Weights of a small mixture-of-experts language model, trained from scratch on English Wikipedia.
Size: width 96, vocabulary 4096, 6.57M parameters.
Experts: 24 experts in each of 12 layers, 48 SwiGLU neurons an expert.
Training: a variant of Adam for the experts, 367M tokens, 3185 steps.
Below are experts of layer 6 (counted from 0) of a mixture-of-experts language model. Rows are named router (the router's row for the expert), gate (a neuron's input weights, with its number), up (a neuron's input weights, with its number) and show model dimensions 0-95. Each number is 500 + 40 x the weight over its row's rms, rounded and kept within 0 to 999. Numbers have three digits each.
After each expert's rows: "gets" lists some tokens that make up at least twice as much of what it gets as of all text. This comes from a sample of Wikipedia text that the model never trained on. Tokens count by the router's weight.

# expert 9
router:436435453492566473472507501591500513508454480529457485495522491450432521540408461468493524466486438528492475469486521465533483445460516427541506511585511513478517591469529519512452479413494590516482525489536519486524420529492486437496484477474537497493553546538499548526468492559514559575
gate0:474472586468562494547534441485519541423508467506506503528440540491506508477456476506518537487510558506553435470528468460484490496429453448401550492589537510585503515437481533483445414519494498520442497510530497531484532529463425518495468500480515536451566523533514479575465535520497524573
up0:509482541492486518563473476495496544470444508488479523524532520459504531531475438545601529510560474506503540479446511501545548435517464482602458526519484410566542553503503527418523499459468476488417419486538552451461489487537570458520473498451521439539558547529448477493478488488519449472
gate1:513482459488548473430505438505449531468491474522410523485528498515426477530437390577566496487500461486518445468475492534479527495499457479441556507555522482534518585506554460498425493410545528479544512524518466504545503455524478490497476511539423471478527491493503527477477517496457576592
up1:601459467502568510504431475448533541472579483467457616506508565492472519494517497511465521457470517583489525460512526553508484495474498448487536564462485480575492515526487501462463475467509524475527467550523504466533483542545489449518605407516519489561426480544497514542519486514503554546
gate2:520476496509498475419512492493448483464413506501495520511391464521490488501407470442437514468498485452475477550540486475439514557496489509474498498509555487496463499527459560509487581514540471575553486532463484527464473455427524501468501479487537480485534478432423554550480541528558508619
up2:481503378492457406444553492532465509419462507530462484485469507488577539515454515488483520456492486501475484436442519478494482548507542498471499489520531471457422556549467564480471489459526497488444569477415508478492452502501570532533565577493545520519477512482472533547482564488515513579
gets: " |", " the", " a", ":", ",", ";"

# expert 19
router:424465446510544475526530560543490532546409478509443482466495493471408498517449479457533557523503506540417490516454489488456572500481473423543522529520518536465464470412517514537436518477513497474468562396579510478532493536486499466498478480425468510461521533551460520479509500535480507569
gate0:425495555523513524510431576546489524512471524516422517501462489502458571499495494443508560501545457483485478521416458463470560495503505437525487498489472475456411543471520467472469509512545479542472511474571542473473492540488523454584483507508409493568504499570560547495497556578539448465
up0:526496481511551545513540559501506508573459481532507460574533517466505553416484492499514489546462440557552483505507458522523481522499484429579502517506485506587436548456470519463548492515479489471502461521536506489449468522441520414536458465432517450588476541526464463566421552537556485479
gate1:505511496506525561408464451528529520551506508581490474489418521524550524461478460575457482515487480512514488511468456516466492490491517444561494519478489513481481479562545557445470532499515520513435501440606554488545499489471478533460419493463469483467559543578519470419527467449498437578
up1:486510575466480507528452555540449475501459526476480443466487494543532461508560501536558513479525417494478471516523527459573476464410514525474451466498608553540497482538498439472512586527547458468506476528562485546464480447547446470515561540511533482471430519415503490451473513505540491550
gate2:450499604441525547543530502426467493501489472499514514509405522517543547536505500531503545540532437512463508466489525502516596521455451505505563500507459557561506510503512470492494503508566445456442500596551544499533521502516519481450512536448483523533604558494459490562463567549519518515
up2:557503520508468492525539409482476517478533479404480523491558513533482443516488532490538440519471541426544478504477449448513480488492501460543409522486536560540388535513464518504477513528424485597493549522504456510487441442539600471508492492496490469502505485456432516480507453454522536451
gets: " and", ",", "'s", " of", ";", "a"

# expert 18
router:485411397488525543469514562505509456500521506495483484443576547501466526522435500494533551539501509550505503455538497426510505435531428435532532496528547502498466481507550518492531541498489561399482559487559501480596490547442457474518484513413548455517540557502511514510509464515528508549
gate8:476490545472529544511425510550535470479482492472503514489522543556452425496537478535563493519519445472536522485601460555509515457522453426463507535480447463518419548509545477504527524509562574506445468512522443458574530475404454476446489474547479511527475418518458520548459517545481490526
up8:524486524543440478462480463485498464548536468474510431512479419400468517515566425503531479470524544526477423460521533462504537439416504526488488511528498515483556486507512497466428467486562459475499434463547496560546516564485499590489436492468466444474514513511575514452559562482507457495
gate9:497481537454492478480448453513452425461479524484467530471488492501520386456526495441457566541523515473518504460493480485489494487542504494551556530458486477523492532464532554465503461536485421522423547549516508541509484563537532501529527430468423482500478489430442366447522531532449532476
up9:519465508534509424489540582540538559508492460504520501573473514505448564511459545450540458558476388525462560472572484502566448501394473428533558494509461475520567466500477491546526522472525441545503488463463541492496528463487545461480462494515551520527478483472553550553503496523498450499
gate10:463454498453394455490481484419563568516514535496476473451505578451526505456484529487517600464447502513451483483513481513500485541514469471546514486560493499420526503484478522549515468537491547498490494478583490503507466527488449456454490479488502561462456519592491584452441493475455574553
up10:480530506558473489498527501410489497430522550551516457456625525446522500527485526506470498514495473600396488457469586576471494442537501500501529506547521464505499458520444531487458557508517523417495461552516462512610441504513500528510513539468496463542521477485499468532497456493493480508
gets: "8", "6", "7", "9", "3", "4"

# expert 17
router:477371495524502466511547487513533525555431460452497445464539512429467521524466467441507580506524488550516527504488516445465501535538459406525547535542539477458450498420523507525486502483559456478537533443547532542542453517446528496541547479452551458554502508493465504488473530562575504498
gate0:510457588493502527481518559488462435451470442568568470413537467440464489422480519471495531516453458550560464468539540479462571525491465427493522496520465545502478464445449454551499411505513500462503549555481528441511460551509531502463425507486454545505520526460514516514450476476465533473
up0:530531429538575452484498543497492498474528537546517535544593411515550489500506519537495514536577494478505474479491525461511446481611508425489535450489485587465464494484532527538439555466503418473487474500436496524499487450542507439528452541471518475543513481498501508600491525556471542479
gate1:483427550489511460430449469384474460487501499485472494530528537480484500534505471470512519442455519496471526510524596536544519424501521557480477510533523563507499428493532442539460578468424502415535420472500488535508518463493497509544484461488461505532516502438410491507517442554563497523
up1:545497435466524519497615540585516488507505565469581411392489502479510493523511544504494537503518541450523486508435495556491513527525465462497569479474509493514496519530478496464543465426563483505504496533503532527502427507489541547519447444512484526484516473439474475437427558464450550449
gate2:477445532502469539479512450540427519469524469477466486510478528445494470493463495400471499573532440516519482444540487558524500558437503423479508554493477535522521510441452499541426530498496463455453539451451453453427481457515506445529573455477510588496481547507509484513453545503568481572
up2:468527473468461442444602487402507502505553529486505452441527477486372419465555535449487493496535489516523460520435505511477517496471512533528461403496496496528449489450513546533473500504586436512540529483517534536521485502557537548538526569462496497490453480447456511482480476466475550505
gets: " B", " F", " f", " M", " (", " H"

# expert 5
router:469398510482558520497524526539508498585511451503478522440477507445475474560407494519479561478448520521493522498506501470476561498492446454514557511547592522498448528455557515543547543502542556490492476471553480481479421603465522491485424512497495505486487607498426489486498499487514510536
gate7:530555489493445506461514528488456417552538509492494536472469462457445463503515454513533461529426451534434540528528556522395542514482500479536494494483561502511524562551461536515486517509549601492415533501584507470512529580565495447503590469474523512502531511494501515565462491516456485515
up7:493523428478469505513562520560516458496513444522503486504516477594445523501480487457441461490503505526622504490517439493523528524467576480409557533472487510439445530448515465526494428478512470515386488579554529479491514512483443512496553507506569479534489538499490510566531442485504529478
gate8:462463539513460480498426458487518512465433412525530502560451465482554487484411452503559503479490429536575563495461498529589523508466467551544453635496530459459495529558528489444511550470548531549505542521524482514517502475550542517509513491468464496536520514481531496488559538497462528535
up8:497528516526535532485496542545452494541461501532432487518566572560527529451425438504524566556508447504501472465464536526509511461509448484546442539406563484500404527496521483491514524472464497471507483456567518438460503489534505535434519494524524393500495551529554509515446574494461449506
gate9:520440501469476502434486573455433505439443448525464477461489480490466498543432511510475485519502589468481489498521507466421587514439504519456564514519547534480431514468523470507501579484557573532443516570554444504469438488503509521532480497505444505531498551528496579475459580497500519529
up9:470516480451490498466454465527519518548494461471440497521526389536467514448525437534518473492505521531482459433560489481575433499548556482500478463504508555422483551501482560531481551471476557466510468511568481434481464530460541514518591516547490492475425503449448504539507497582476422482
gets: "\n", " P", " R", " W", " K", "C"

# expert 6
router:466413454442504423523512483535535478529489441492535443449471480479486513568419517511563524502515533570481453455547506428456552481482526432545501532509534563501489477464538483463530550494519527417449512471540506453566494435508535447456416509447485491466485565495458468550488537529507487507
gate32:446473499487537477456547497437504486456539489538567473516531487493500463528451510512533483527562551532472515384478497459455497478498462504533539454477527508483532439431582535513494493531457446462407577505500480531457461525569502386497525465493515512490479449524418445488495433517501545463
up32:531496550506472543506461508461464502564465468439458476448501473449461478411584525470451482488508499459427504443466469507488491544478514523514438472483515510556444513546529467537476489482561499495517489452484565522512513550467571586516526498529438505511507481414571517453575585508418483486
gate33:473445407516525483499476461463484495491439401534524494484566516503519489504490499483571481536468558480513470461515451455558456451467485445502450501541500537459550541426570444592471453454527495440509593465487494512549512490498571540513493462485422537558501531443505532527541512500522473516
up33:472507503447461510534526517477494527456527498434464502462455498449462432472469483475502474493591518543449565552500508551447506543562444511476471488388528530538463457559469525531528537550519566474567576483460535517509519541494470438573461517495551517446502494468484499472457495550427526565
gate34:496416455432436479605609472438515436531469500484492490503504466506493473519406529512500419498458561493605565440511499432443507533577506489479471480525489525499483545486518487496528518505473479460493478504561538486511557500528553535470514480478517545495544481517484481477545521538546453450
up34:463525453528474539526568532461529447455501525538501529480525526511557461535491639521411514501547475571450548523493466490451484589535485548502508507478496499489532450571449539506452478426479508488448481500499453517455507475514487475528514482408463473493477487530441443494510445463450550565
gets: " ", " 1", " 2", " 0", " 3", " 6"

# expert 1
router:433404440496521500537558580520495537488540455482466493477518538428452500519484477546526506493452513591473503512446481470453511468492516456518443559588512513495498512477531483553489537445490495445512541501604496480539525542454531420511495480464508478445504527431428454530495512586530518524
gate0:543492494436564460463483491485510457499494460452592516502504523492403513511448446566483482476510519517524506539527447512414475507463510521431465510555529507424479497561481468492505545498607572404539479516514514503507550437518540473535502507482442564511470491511535517487490490513500575591
up0:531483490458460504491460491474524471491504550491475486467475564521468548536488447474531417450492481383445467488531520485430548486450461488494491479514498526600440464507449499449515469504458492529436494475520496468525457478449628544513510525512472501503531462427492441466610526510522474538
gate1:522436527508419547508388510525492482515538539443551484406532471526437549445489516506523492507502511498446490466492428528558417470575515504407532525569466521449533522564472473439482526450523506479519486394526495489516542485440541487545479544538508537517542498487488499476518492495484533509
up1:421447490566501487511559536483579523502517511457589592500555464550479485458511522519518509478487493532444470509507528414530458435595543503529492544519526477484514522458517539447482524447470463492439440530498539555615534477492488500541467437549532567503501483498506545507530484483551489498
gate2:511461510458575490522494503457467480563526431478487471528452484515443580496486499520527475492428524507556529493525420462491573489456498415497452475507562551454474456489425478587571533469532459429505498521431467508509508519472549431554528505503463509524538497506541526526572509490569526452
up2:500517509521501438503515506478550546526420544452590500492437524500470515508481526521477516466528549468521411576497476470470526535582500575458494490555532587530463482429548512468490496553503430542517534547474512458566494447507509581562467500497517540512470440496450473488493471525592527512
gets: "\n", ".", ")", "s.", " |", "\""

# expert 15
router:436440471488467481504511513506508502505535399484472465513516540498472453485445443462508519498473501563508471495481488466480511515447461485503557524523527545502460479460522550519436579409577554437441531459549518527584485516434506481448471472487490551483472588523479521515445567551523505590
gate0:496462538448489532523486514492404458524538566529486498476527567436480543436515474530574511461530475460478487498498513458544505533455405521522523517472501524510504542459513564527470505421485589467466505484569469530529433525472416466526422402460400496480491524480483493494493484489487535509
up0:437475514477472550441503555446529516577497524547463496468529470543470494494547509434509463514508480456506437467569533487517487517540456472540518452582546495523520536402525456474430455523441523442492501494533490542439566535460457498453594452469447504424537506477468447493517516452526484522
gate1:417506463519481491426485495477447506445452462496410509565510450524513529457473433530451513493584529603512441482538450480477475521513472491546560536434443525442523470479531562516460510512496512468510541534570516526489499510570559492508514455459491496499440514482442526488462517440583535489
up1:568490487539463424535462501514426513527497455515463496475520496501501493543487469433508479500542522442450450555508451514587561555445525479512502443462547578531516473473529534532449527448584553427530495434572489447418517516515551558509495542486483451537468548520453486504495482506516557515
gate2:448444485471527464434417519479588544477481461468489475497455498520508393469502539500497526464486505517468508517537500477460480439462457547570557489531513516464535506464470551496432551452511507414513422525511469540530531489452599525586465478472488560533481508466515487470521452535550533540
up2:476498505463463477463454514501476455540512569438445448469471580517444449454507442522488538449506483514503491511534490560418470475432446525580529513469477470484489544450491554525458519497553431469503516550504543552454525539466586503555471433466505575460465536488510491550508483556567539507
gets: ",", "a", "s,", "e,", " –", "e"

# expert 14
router:432442453470609538435486526531507439504492490468452506474504500421491480529459477517538522490498509562418499470517481431449541463514479474531479569573525510484498474478502492553435525503555562460461501478553583567608475510493523453473454472481501520488496464539481496527495461555568505498
gate1:605495524541487501463529543512472519522412526485544516548521467520495483489488508423601495500549499523411528477536532451546474487486510533507493511477506543470539547439486537472418550475449467462546483435568506529606517489496433451537472509529513524546493490549448499524444479564528495455
up1:484494433535530518491520446513514508534511526548511451558492460489468521526498422450500470502543477391496480496464425534451531560512473492523504535511493545548497426489477482507554454549542422573476527440527516509448466516463422524548526526480551525453499463496480482475491432499516367462
gate2:554520531457542575517469581457469529487546433496483643456560452452500547566516502552581501519544474506502516581503533499536440561508472523515533499508489484473430507489486530503438445534549463522531428450565432483498464517539508535494516492482515474492494485533464454541519499525511545496
up2:485475502464448471512510497533510489502408514509583497501581604482417480518503520480471546529461469512489526523493526590515495504529507488594457459439474578493547537553511447528517591449470488490550518510507507547488506499547434477459555445443534502566539468497504448488456521479550463479
gate3:518501444536512466441497444493436422425532506422524524462431499424472452544483519495482541488463502477519558546532508480416471506478402471517443509473438547389532503470504518466480465461572489487406547499481518527535474527525437503496481515506511535469488512496530499472414482483498538494
up3:514528479433536500481484508564483468409476459460481454509563445482514500524516549524503577479520463600465499503487483467514486445491518520541502559430523455503526533438541429481485522467482472544504499528514523492421472551494411484478459499490551516386476469474528543437425470533439467488
gets: "s", "ing", "ed", "es", "ated", "ation"

# expert 12
router:428508537531482510517551486546466435480522484492471551428506538480450485486430499487518510556465499559459440532502503459465516479471451428516465586507486502457472491473530513562524545477539538479574533473537581521534489551495580423472480441393565539467474515533521512479501470570534503511
gate0:450463544493488523484618479514496438485433501480523436414429474555455514493486491499499545544431511525541502486503553501517488524430549450581508581496478510514525516471523449426492503557547512481510494511539502459520488438532511482530431394495463506488453548567532446499486464507541512470
up0:525487530497503503450598507537518466501489538482517506488459573579456457491569491526497553538525493545483531559517465563461522423518518532495501466431513431542512508479504560561567485446479533510511500493498494454493448497477431415502531457484554483492467573495446414513427569458501453512
gate1:494477565495505487448562433524468487491556474529482493490528500463474435479444534424500487525484475546510460494480535525557564411474517521491495495502479487470499424478464464489578530442499532503500520544524466479579422560501540506516481463444412481426539512539557566465548512605513518507
up1:455533528469531485516474561495478488457486473475468493560542418494504501588500503482457429507420531445475532482449480529527447464499526600434442517457455482448473514512480469533435493479503534459508484461522469527566560513540459573484425424487531490493540495590521470474532484504490574521
gate2:446487550509451515491510499530443504496506469474479517488465471480498518410493440450484515521435525540489524509444556506530480496531464434477518550531559514532544407519446529505504528503514476492549488484574482392578418541520564440426483485481491561404466498553457482467530474531531488478
up2:551469487503503499541499449519554589485492496481546546433447549537517505520466504462499558535610508541527508478493546488585510467421577475547451490462522483512538458444541518489546539509523450484517547524547510523446516450466500509507510433510506501481497491574509501488502388447547539420
gets: " ", "el", "ol", "p", "ro", "l"

# expert 20
router:490409538487488413473556444506517446475551508469496486466556544440458461460405485483526552488486455523496496498499479495484513478536464406471503495576588545471452500493535517521507484476571513445418542464532496531519485506481567444485493420476526500488472495453419479514507555536553520525
gate7:473481478542499510431506523481486533509431524589500536531513451545424487445460497482517437454482468468569501516488595417480509438454496439506523461490530531552509458437502540496528469512504508545471550444470456513531484473434509506583527498552581544434526457443434490468495508497550473485
up7:547551449448440440466473436524494534480547499416528471551478501491444534520502539593529572517524446452493534488549464503523441508490569536529503480471467592506504494471519463494396538478479554472516534448513549381509501560516539510484534456513493512483520471474486466487503511474516558455
gate8:467478478442566510520544542445484459428510547484505429493505437481479495464435478531449488502407436437478469523544502525465447538526462453414490478504543468540437533504495525513502491469474536457470477535486474538451434523457487463457438530456519520518506473487401509478450554491566534428
up8:462538456537512517540468544488449400528501493569457468503489441547530391471451443539550476471455455475436474486496577495590510507480464517494529567528516528504546447470452500473530426452429493495483507495547520482437464457482522477527498514512552454492448560465496476455519523488544502435
gate9:508462454486426528410503451516490441450499495523445497437497477507382505536508427559547471537477446487578530479502515506538527405457563477461480459511515531470467469523525537503472451523471538457534523546506514524489473417455499472502539439455586506515566481501503489523501450553509547495
up9:510494535505529506544559518502522487431503473568468409496529435515518564470535536452482486509573532473483523505497539522574473538521460507543431461504497500399457555453526478445549523477433537536489495490494550396516514560538480495421524503516500483573498437486451505458509527538551435503
gets: " L", " s", " t", " l", " S", " m"

# expert 2
router:455454458456522523415521567565508459538434440491480515447517477415425473479408455525539521470508521556509435456483531481461465477527463484546498528494507524434440448444544511522499506496489523465441494414566576482522470514467502446493493477498551486443526530430466484517492515518512553528
gate1:450510542446541504530490472533474435589603544527505514528450493520419429538460456434470475490526527509438518509486518500513518483488455490494456499611540514465476507584534493517555478474463488547453512449579528532554471480488533511474465520420478514431524484475428452463463513511487492514
up1:508530518480431511566507512532456447477526496475544527531481467492463512482468506537527501447560541539442503482443523506509516437466521483478489493531573571479503571562496419521438462534453488538436493518597529484542437489553447510467566522411504494556504538484534491419453496426480526469
gate2:485482516543463529436493484541453447466465481445476465500515504544477496479490549572536500473551554435533515490578573385565453456498483493556474516561506453477471535485497558499541385519468448492454481449460537546514502473490446494503533498476504462472534530445537558537513474511561545460
up2:483513464511467382471599535531516548510487598404497517503510515534506495458554510537457509497553480543562453523498535462522433533499504455562549471503479514495460528488486582527538539442511532526463511521471538498519477535489514464529500507486560478432521510485466503607563469512548528435
gate3:500462504401593494461528470527472509535531511518516534493497538577459500547485489450537468554518461496588417418526525498481515404508507458542435480506481538399483485462491543460505517496466479528471472537463488563564543525476463494482450486536533494442515488526572515518555559504493483441
up3:486519438451486432508503488465361464510454513510575499471538531523566379532478517496490520555528531493515494549492472508488461513497486459512475426503513538520519511444533514536465551461511459551440443453419499450547520484454537488429511465531522462473552486452533542524533538514506534445
gets: " |", "er", "ight", " School", " other", " team"

# expert 11
router:423461492467544560528498533553562518542446488454467480469490476498441507495473445471498535504518569533492500520454500476443499507486483411491451525558540482447465451524516574592432478465495530471510494511516508537593483498452552492563470455411516456507534564440479527524448504567515536492
gate0:495474494474511588421467483514513479496469458572472528435498467520416544487498479477526497535535476499530497481484543507490578521483502424441516560575515471463548486461518530475547576524456514453482489495472460508540367424469453526509503506467552447473499504533547516469519521469470582440
up0:524486537557471464530467445532521494559526489500511586500501574413483483454510453567509484518427496542466538471470459505496536432417546448560438498499574502500562490496504435443443456519505507536504532540453538500513442501432471521507406555484483531420478487515507457472505462541507506496
gate1:487499441458479502528515507467534535482498513469379490518493483503536490468526476524541467574518500485509567553508493538456472470461477423500485543548516542474506509533537516585451524378512556497562491466509507486612514520528519450527492522490435502528591546527473487540499579505452440491
up1:514497568538526437478487485500528503485539488465514401461561514507527497488460504511421516492433463546534493521462454530515480526533478503497538545448449422515425498428535441490593571527520524502462515464441500457530532571444526467477417491526500525532411500467525464531562516526489548469
gate2:482487495500429514503484491473535440520510487581525465492438454533443443434456518554514543449542511491452451501471498455466523513465545467477546526583549481506425584503568536500447539490549519479507498441512473508466467500528538596546507473457443528569494543431542559495499497498575526495
up2:568482499519540568530512478583455447493444495489423458485555529550546467494525498512459471513569512490482524497485494528535541513586452453559564466453516503526498404468504460521440541534461480540461484518483513525436591534449514497542517535563503481487550578528523574470442515501512480522
gets: "o", "er", "y", "et", "un", "an"

# expert 16
router:480397523488492456510503457526453513529467474453532526498448562405461526514439423470533497543486484563441514503560493449439510478497466441529551547542535548506485554469551481508488526469509521418468518471585539543576467494483488458549508474473530558485536481431506469496507564553467481523
gate7:523499530541496536447526475529487445492542477445510533452573530452491387507471489414513510533558521544512513519472502407447518514425504482412541515509490532449422480500510540561551536500431537560466602491501465538487529505532459539511561538496545486469496490469544545536490479504460497503
up7:501537468479475537446503445434499463474479455544561573555595489473561513469455577492499431539519537514478493465513489584484509584457425479482519520514575493520514469523546441564475508435501510547445459529517497513496522475458475500574537431477483449483438511494505472470476553460536462476
gate8:497466560453501464532551469519498494478428426442440521462469534560509523512531490521519514481456543605533507503515492540404536488506576466528519590500426504499552510514501446489490490480501546444505485536571545483542537476502520437453427446474511569499570464457524516490504459556476468525
up8:500492509530508457503476486505483518487551549561447413445472483538459448525495481501394467441506581494548455494474499507534461466485476466433455530447546422497459476510525500580426542520516453581459462472491475526501469472556500527548515488486509584494435531523501562566479512429497510479
gate9:518483517452531499504559480468468525533514504516537461498461494482520534507467463455418446453546543526455457457486507523432528522431473454490466567510517568558521516513494471608532539549567518435543475424591424468570506501468450476474531524536546529463466493486494439529497460521564487492
up9:521519516537502573509447519501502520449495481575495473561526487507509494449488508569436561594514558416484547507497533463503407450453448515513502507468502540481456423472555445419495503499502530594555586454496517488490469531526526461491489485499507564579551506504486505528475470521514446515
gets: " a", " A", " \"", " E", " S", " c"

# expert 22
router:426457481501561551485535547524470520521473466468449469506541511500436501522477538476521574504545475545486486483470494434455560494512431411540494514524539568451471491459498527500518505508493479478495565465556532565524469531465533450539472490434545478450504530523427456602477572556576518522
gate0:464485510454541526495516486460487466493525504554464524455519547547444509470452492489557497479473500556452489445576586483470543443464475518575581506530527418432441438547479537450432511540559517492499520522551459498522460527539527546534457395478481496513558570452502465482508485504536485486
up0:540513515457586507449538550445491492453528507464509474572507527496511464496491538463443517480501444502434489591459547489488520455461423543532511412527556534558516525440418493447461427518507496471472538494530523508549430459553585523500481508492501553553529574499516458547512519500474516472
gate1:505472485487532518495477425508439507447492516480422538466505569513430456529538452420474572470455494554455459492469437558541577459511503426514456546500453552472459508487489494507569448479482527501478518508496527509468481559535506488470466447440438539546558505521497458573477513597528497517
up1:640519505520538506454507509545454503544483428494375485523485523502484504493539490451467514422486576547427509546493498501471496467487534438441533539481502543495436489499462455529539488474508520515490504489506557502489453476484454542449506444406480505520577539491489531509575496565537492492
gate2:528494479497502490430518488497561509469405559524425467444485516500426511503488459551575470519476491522511513508531463569520510495505520450596455491493560554489443531545534476476559490547510467494466525509555523503495504482472495417527506515458544456542514504495383488508400445538567477497
up2:501468477508540522569520427524432527475500489561382459468544566476496544481517453500452488485475483462530540488552421458508588511514502460558457458466556542458522523479501523475512423513529470526446505579529547516504519513514504511508560540507568449518491491581498527509481541529549520418
gets: "a", "i", "z", "k", "en", "in"

# expert 8
router:441440490459535547509518501538533466571469471462475467493462519486476511542438497508502530508519432553532529450536425484459529455455448486542476510528616510457438533448489536523506496431537530517472540481525537561530560528534501465506587509432494536444557540450417501490477514535472518560
gate0:402460497542498523545528444457489481511465442481484541461481477539497454512524460557455489512485495437523476486531419505526506515519441502484468554530490456510492533436474534502406455436541589471456544469512545535516563498524504490463578452441527504411556467494493514546469480508466593500
up0:514536463510568526473495509507547527559490446514538520495563531507513537472493556426559550557469503496502441488543519488521538563485563550545532523470462451410503503502548498433539536573444486558526424523495510502498435421485552471554502491523494522467542503549433511450493535545468413526
gate1:452470553484511556528435514528520472490466508439535477537494501463549482441457510467469491505451482510513515435469443506510530434423472489490454543546619439524447456475531473521547524483503490462537534473507490458539488495594579454483489526534542501533480539535425571491404467528484479462
up1:527506501451485471422454544550511488452524487494470572548463454518524510487495475514532495572587515531522442519528517494497569502554489550464598551493472501489579514581512433462494472538507504505509510513504537505462472552485442462553538478586574497535501516516491482391429458505466528532
gate2:471474532489515502573502466521455500554468430535455486511426446455437563490475515507450470502417569488519528516530494450411468505512459540549556508496542417484444493476475540456518506450538547570486514473504522544542526494494457463434524464562488469508493470488380502481468467440510481527
up2:537495498529502553504510474557507416394488485554443546498499491565581486476540480443554496557467521488505488546483564461540394532559486424448447502492570538531504463536453486453554511501534492502467404569540442508547505508498506465509484485494456463492450465485528512443499502517481523494
gets: "\n", "it", "at", "t", "ot", "g"

# expert 3
router:453409465511500547510553472484504479535500436481485401424485537496462534527437484465530555555452492540445470468513498438501453497544461505577551521544470513489450457485515548486435458423496512526414506504546506476516458455487558449524466466401518506464550498488465511486539495518545545532
gate0:461473461538484513496505482479445468537537419538464438439441570486536514529518482508465507457456538523481457484498478425504549421573443507508513505491499427380540471494497539447490500452487485502499582519562510481523415539505487458526501493435495529486501521527428524487448515432464452549
up0:501454447502515503466540454438537525446541553484603495471527516519463455475469522397530476516495587425535533526491554510531479545501441481487521431479507553545513505435515538484442586538455486502539527473475557501459517517462502522540499518559580497528513424505571465525523533523516531458
gate1:500461473511528522545459515448516464505596424533439516474496476481528505527383459488450544558511484507499555486525441471496523460532481467525511492497522496542454510546535447481516456491485561510484542514437499501542492451506415518475496481478469554456527543436540422533487476589565597468
up1:517552430437528500427439540496454409520558491462461518466440534569510566566449462473487455546478494507473527444524521488472506514537489535523487526524495462500478459492568508495484509521499498479453582472522576553520462435477452566455496483512582521432518565483528520510544457495572471491
gate2:471480523542485526516509518538527454503475447513514451481493543540540481432446447505444522516490413556470489475464529411492452516502470505474514466509484511483460439563480471531454498516524559491514535529498494439533356469544403514470464514454510524470561518565511518536538472590487510563
up2:496509510460526529564474488553442566484465459441536479404475522489527470488460491476442580525550443489498461481570506431412538558478532550528531483530445513486482488537488492498451483473476538537530508545480470493450453491433517507526538545444479532430570467514534500535527568544407509498
gets: " St", " st", " F", "st", "th", "f"

# expert 0
router:473442504467510540523576497527499511482447486532487542513488484472488543544449443488580534545472510494482507504553455471449484437460489440477535545533509527425508444458556515544570530441533534420415584444558515468489431505450487453479516475506453466450505533484465499551465536545541559493
gate0:526455448511533569513468521490504476405475516466446548511517474516425533533525526476534551448488552535545526407538502510485525508500436495490499473535489547434480543496537478527467493469454551515459577520427522493505502565539481490529551518439500526524557529520394404496426512535546465493
up0:556478518486548477524491515513501494448540524533488517568434533500500507483483470468481447420495565492545540565519540502497510482416460447481534534504449553515483571473542499477487456454486465529425500449396542408472521510492477500486529473489494421612522455533461451527562473549509479499
gate1:516451512488512557513427515519529476455504551517471489448522512518517526568427481509524535522475483604465462442498536440522529432443490447531449537549483489433479480518533548498494509442482499402540551509416516458516502437474426480437499561473551502439577497566509480467519501508509496525
up1:531506550533461526491530477533496487530547476520469559481461469579488506508504513497545487444457494462477450513566556532487497464479549458476491589480501461482548555440552546505496456468519556508417471506452565514528450496422422579518511447541446539531463498511511468500396574467533523509
gate2:444518475527586518460513518452527498444473501451436479484533509537456536455481516590504587550482483431547501443580459515468516562497511529458495552512459531482479479452546528537540489452492572422474487441562530471442494490481529425516456429510465501457491574523502564486476502467511502500
up2:495493426502490528496509504476509501522424473471509455547566506458486436455502426513506495453465505452558555528563501487544483466432496463470571518525510487557526526419515559450497512535507547473489424477500524530484440612437519485552523521497564494501497493629522502532484520524557490466
gets: "\n", "y", "ar", "am", "ou", "all"

# expert 13
router:436448482466480486506489573515474452515492459509511497421492517494454457576460466518501551496493514569478472467508409458492555474439552446465543538563535498502434450486584542432445530450483532528495557481537498552542484487419486488493470500483501472513477547518427425566513525547546514497
gate0:376505522489487526535458599525416463562494461505507498505547525521520504507480462603540501466503482509488496447565448474537433503495500503508482564492454501483488463522472439542421530525485497427478515464585468518499488497535458488457460510528565538459554504459503445463470490577509521443
up0:534456515555577546561457539524513555483460474492548560454506551491462448491478510521469493459428467512578491489579506519522477466552532542449493536428465523520548491483526488519554544543422473444506504549450469533488392542511482450475468542501448504494533500517468559510481586463488523554
gate1:425500532445453534474531496479497553494550446567528509449511541503509453511464542532485503460549528509526456444471492526569499528509556447513490551534507548507502465572560520419462488494460524501525518504527472608567501555450453514514418480470507515536472472468419454521512524489566547585
up1:494535524525546520473419462532464480432452507586502489553456468474497469486466496573507475499549575468450453518482498527593466471445530399533593531521492543494540495496552459456483516563453490584475494457486483522542462470431516501497545529509470511566494468510474504546540525484547513557
gate2:462408557496486476533447528488569457519514477569569531422474594514450452518462435541513558448516507572502533521477472494488523471479543472471511544524534499491534462556543499486495481437493583532485483485525454537497438543496474529508491457482451508525509413474480551477393496482516554509
up2:555445484551509498507467423498532580494489541534498536450448502462448515505518550469536587473514467515487514485442527414455518550459535512501556457492488591569455464549476489444459527535542566477561482500498464494552461474526510521485514534506473470528544533430461536504532591502481585489
gets: "b", "ad", "g", "id", "ab", "av"